Below are experts of layer 12 (counted from 0) of a mixture-of-experts language model. Rows are named router (the router's row for the expert), gate (a neuron's input weights, with its number), up (a neuron's input weights, with its number), down (a neuron's output weights, with its number) and show model dimensions 240-279. Each number is 500 + 40 x the weight over its row's rms, rounded and kept within 0 to 999. Numbers have three digits each.
Before each expert's rows: "gets" lists some tokens that make up at least twice as much of what it gets as of all text. This comes from a sample of Wikipedia text that the model never trained on. Tokens count by the router's weight.

# expert 12
gets: ",", " |", ".", " and", "-", "|"
router:535530440443598540565513514517507520563449489523526476487471466501498460495451568519546443467485493480508475578511525535
gate0:505446432492492522488468487462489454519504546537466436529575493505416545528527550495523475453524476444525571543501530514
up0:450461530455499530482439506479540480472514490518477552477606493489498455535446484528515470530451480464432523484453522520
down0:504508494551451465541514531553493519432532531507411506478454485486491469506493503407516516483486515488400459578497524426

# expert 1
gets: " ", " (", "\n", " |\n", "-", "–"
router:524509458492595496515603528506524518560490460474538538464524514483579391515461498520513506477494526439527476448496513429
gate0:492439402449501494544585504471523521538471493486559494555568517536541496480475516494544487481488481481488511516479504508
up0:527497497454513453482457530451425419538512498577524495509490482532480420553504554433473491438487490520486473571530465426
down0:496551476565585493471548531524490520473535519507514526538565569403479453439457440490535453554434459519498471503471505499

# expert 19
gets: " (", "\n", " |\n", ".\n\n", " \"", "19"
router:553553438501507556488541544560610601523541515524552444533506544501524430521478434506544460443522490481539519545581538515
gate0:597548460474524528518491524528514539439524507469561604582492444492492437475530418537523432538520452552490478496529472477
up0:490551494481511568565528532562454426480522504521499476542521448472583530531501484532518502533489543497497516549506431544
down0:552504460456440452519526499462510410518463412543469482570513556488468528497485461455502496490531465507429469458505464422

# expert 10
gets: " |", "\n", " (", " |\n", ")\n", "0"
router:493503438437604517534537472469425520521479424524594521484522514516563520473487525549523536523502544499494491471586486471
gate0:523496495495508470517514465507515512436485451482538476450538536544507436496486468537544562473551492515442444542530459489
up0:468500508410451561530521470534458541539515503517486488512433475500474550508490482477488468523490529456463499450566585515
down0:590484495503513513475535507520401492530491538562492488527493479459500450551494526502443540531429501532514421586532454479

# expert 26
gets: ",", ".", " was", " is", " in", " to"
router:540499465512587484536520533545418525533537468560518439521455568543587491457494544497538438474539510572466559571582494438
gate0:523530431446550557545497518484538523486555519545518550548480469516520499502456447454547460478554503456497514462473506480
up0:524507497530468489554505428497508513479530528471537559464494478523477454393450534583497568517494477500482543522567458572
down0:529577492471473427513560500493521494495522550415564437491551518520549504441511388501470508515431441462544477503493524456

# expert 5
gets: " ", " and", "19", "|", "20", " to"
router:525564491455505511556572552524470570494424474505536546493506490510527469482506459560528500481535512545472406493615596453
gate0:508489528454527461489580496434453572567525476563461558485462479459538504501508494531561524507478430527403465461426567564
up0:453567597457593593492487586531509465508496507498503526426528502478510446497496526557538512566514483487518419493482440489
down0:516569551415499498561499499460526506459455511566512498488487455504569415405544507499466523553547527549516446453552485488

# expert 30
gets: " the", " a", " of", " The", "'s", " D"
router:451515501421552533502495491495499576516406518535523457560552500592478513455459518483507453429503496540514496481500539525
gate0:540495477515504479461597480567533500515542466492524426524493471472473522440507566529510533522494490599505457455490487524
up0:507500507467533566526497487464532437516450534533560424542436483517499540594501551615494538496481452433509527508510579507
down0:523541523478503516443436513532562519454498463492482463522434520553497542473514459459491510494514528543491482549506498429

# expert 31
gets: " |", " of", " the", " in", ",", ":"
router:519516503511537499503512502493441483526503483479481467491512516573522493477459601509556412438494542562541522560534492477
gate0:462525518454439524467495539470496505507541445469475393583497532451549469520499443520472567595479457565465489527521570469
up0:526474481512524497551501569560476464447484408548499476472465529508552449513546505460454469476500607523515495531491590539
down0:468551542517510487447473491523545462423535418548515515466517458561498507449470487494567518512547428543529472573471524568

# expert 4
gets: "20", "19", ")", "|", " he", "2"
router:500591506418593500544485543537511458537506510517542476497446522553418506465481513557521501504517513520526503546591536470
gate0:438545528495565548635500533525453497557475534516511483482523529556479540470514470488490425462460453538455406591512515465
up0:490448442502481479423534516468539471467571433581551542575499529417503478565462567526569526505522514468497562448517524529
down0:505453505484536497544429522464514539584393470485567480513524520493546417529508545515501491499500453427478458513466491496

# expert 17
gets: ",", " of", " and", " the", " |", " to"
router:521509434455544500504504522536463479549453481470466486524461468504519512433487598468495459533440521492519515600560518487
gate0:511518523461496485501532459561511500417466466525505604536523528481455468534494505491537504487436513494486473535471500519
up0:550535511509537541502548486473469530575495472466472501407504507479501535476549442529469450528557543471516523519568481457
down0:435465468509526512442454531465479478496509462471546416539459413502491451482515515573501519523465483458477493490592481528

# expert 25
gets: " in", " to", " and", " of", " as", " \""
router:501506470475524519504515563512457488507443509478530442521505511552454479501420555525577499497587510527552505544536534433
gate0:510460463585489596573465537527538504559504439455488462535495586539469538608462489515527510490553467483489516443468519511
up0:511563431556489517488488511439583461459440519516549436529542423522591506477532496511497501537514516440510523465499460495
down0:550556487503446541534539443472431490472507498519446553610533513510486504513518455472454484513497510536573487502545434510

# expert 2
gets: ".", "-", "–", "\n", "==", ".\n\n"
router:463504449516427506573579496518507552587465440515502513517508618536550467511480592552496531493482442522525481591526533449
gate0:509470435430476514528442502547476566561534391567491542544421525539544514518479469489489509477488536553493449517547496545
up0:493479519582466533512538463450464563485572485516506541502433555465478513446411482436394519488544512528550482532587449512
down0:485521481512352487501461440566485544500500462498521537512548566504482541573400401477560501480487572452516483567571451542

# expert 8
gets: " the", " a", " The", "'s", " his", "The"
router:476505465464528515560561467543492558468432495497518468518544544502495490487473522467550471518528493508588480454556557526
gate0:455528502413521476556541480532490573509444478492487469480514522460545453495421488530494514484501531522586489504472539510
up0:473419500582497539438528491480511440489517556518538472494477476501454457505475441513540517491566459557479452546487493487
down0:468498473512516547470561502400546543453474573516528466458556500489502490476476529515518435527523498522527562485453577542

# expert 15
gets: " the", " in", " his", " a", "'s", " The"
router:461490513458508536542556508562503561565463497556530422504475541473555461507459556436583480489532491552502511536477526447
gate0:548454494511460443529466525528498571560541544448519445460561575542520509554447492466496463451541476509464477556519560534
up0:506527502520535516509428562551508571481481527436468540478527498447479513521446524533439534554497518510449483520474532488
down0:509566486522586536480479466510467505505504566476473478521547486472541547547440450535531509526477507510511455444496494577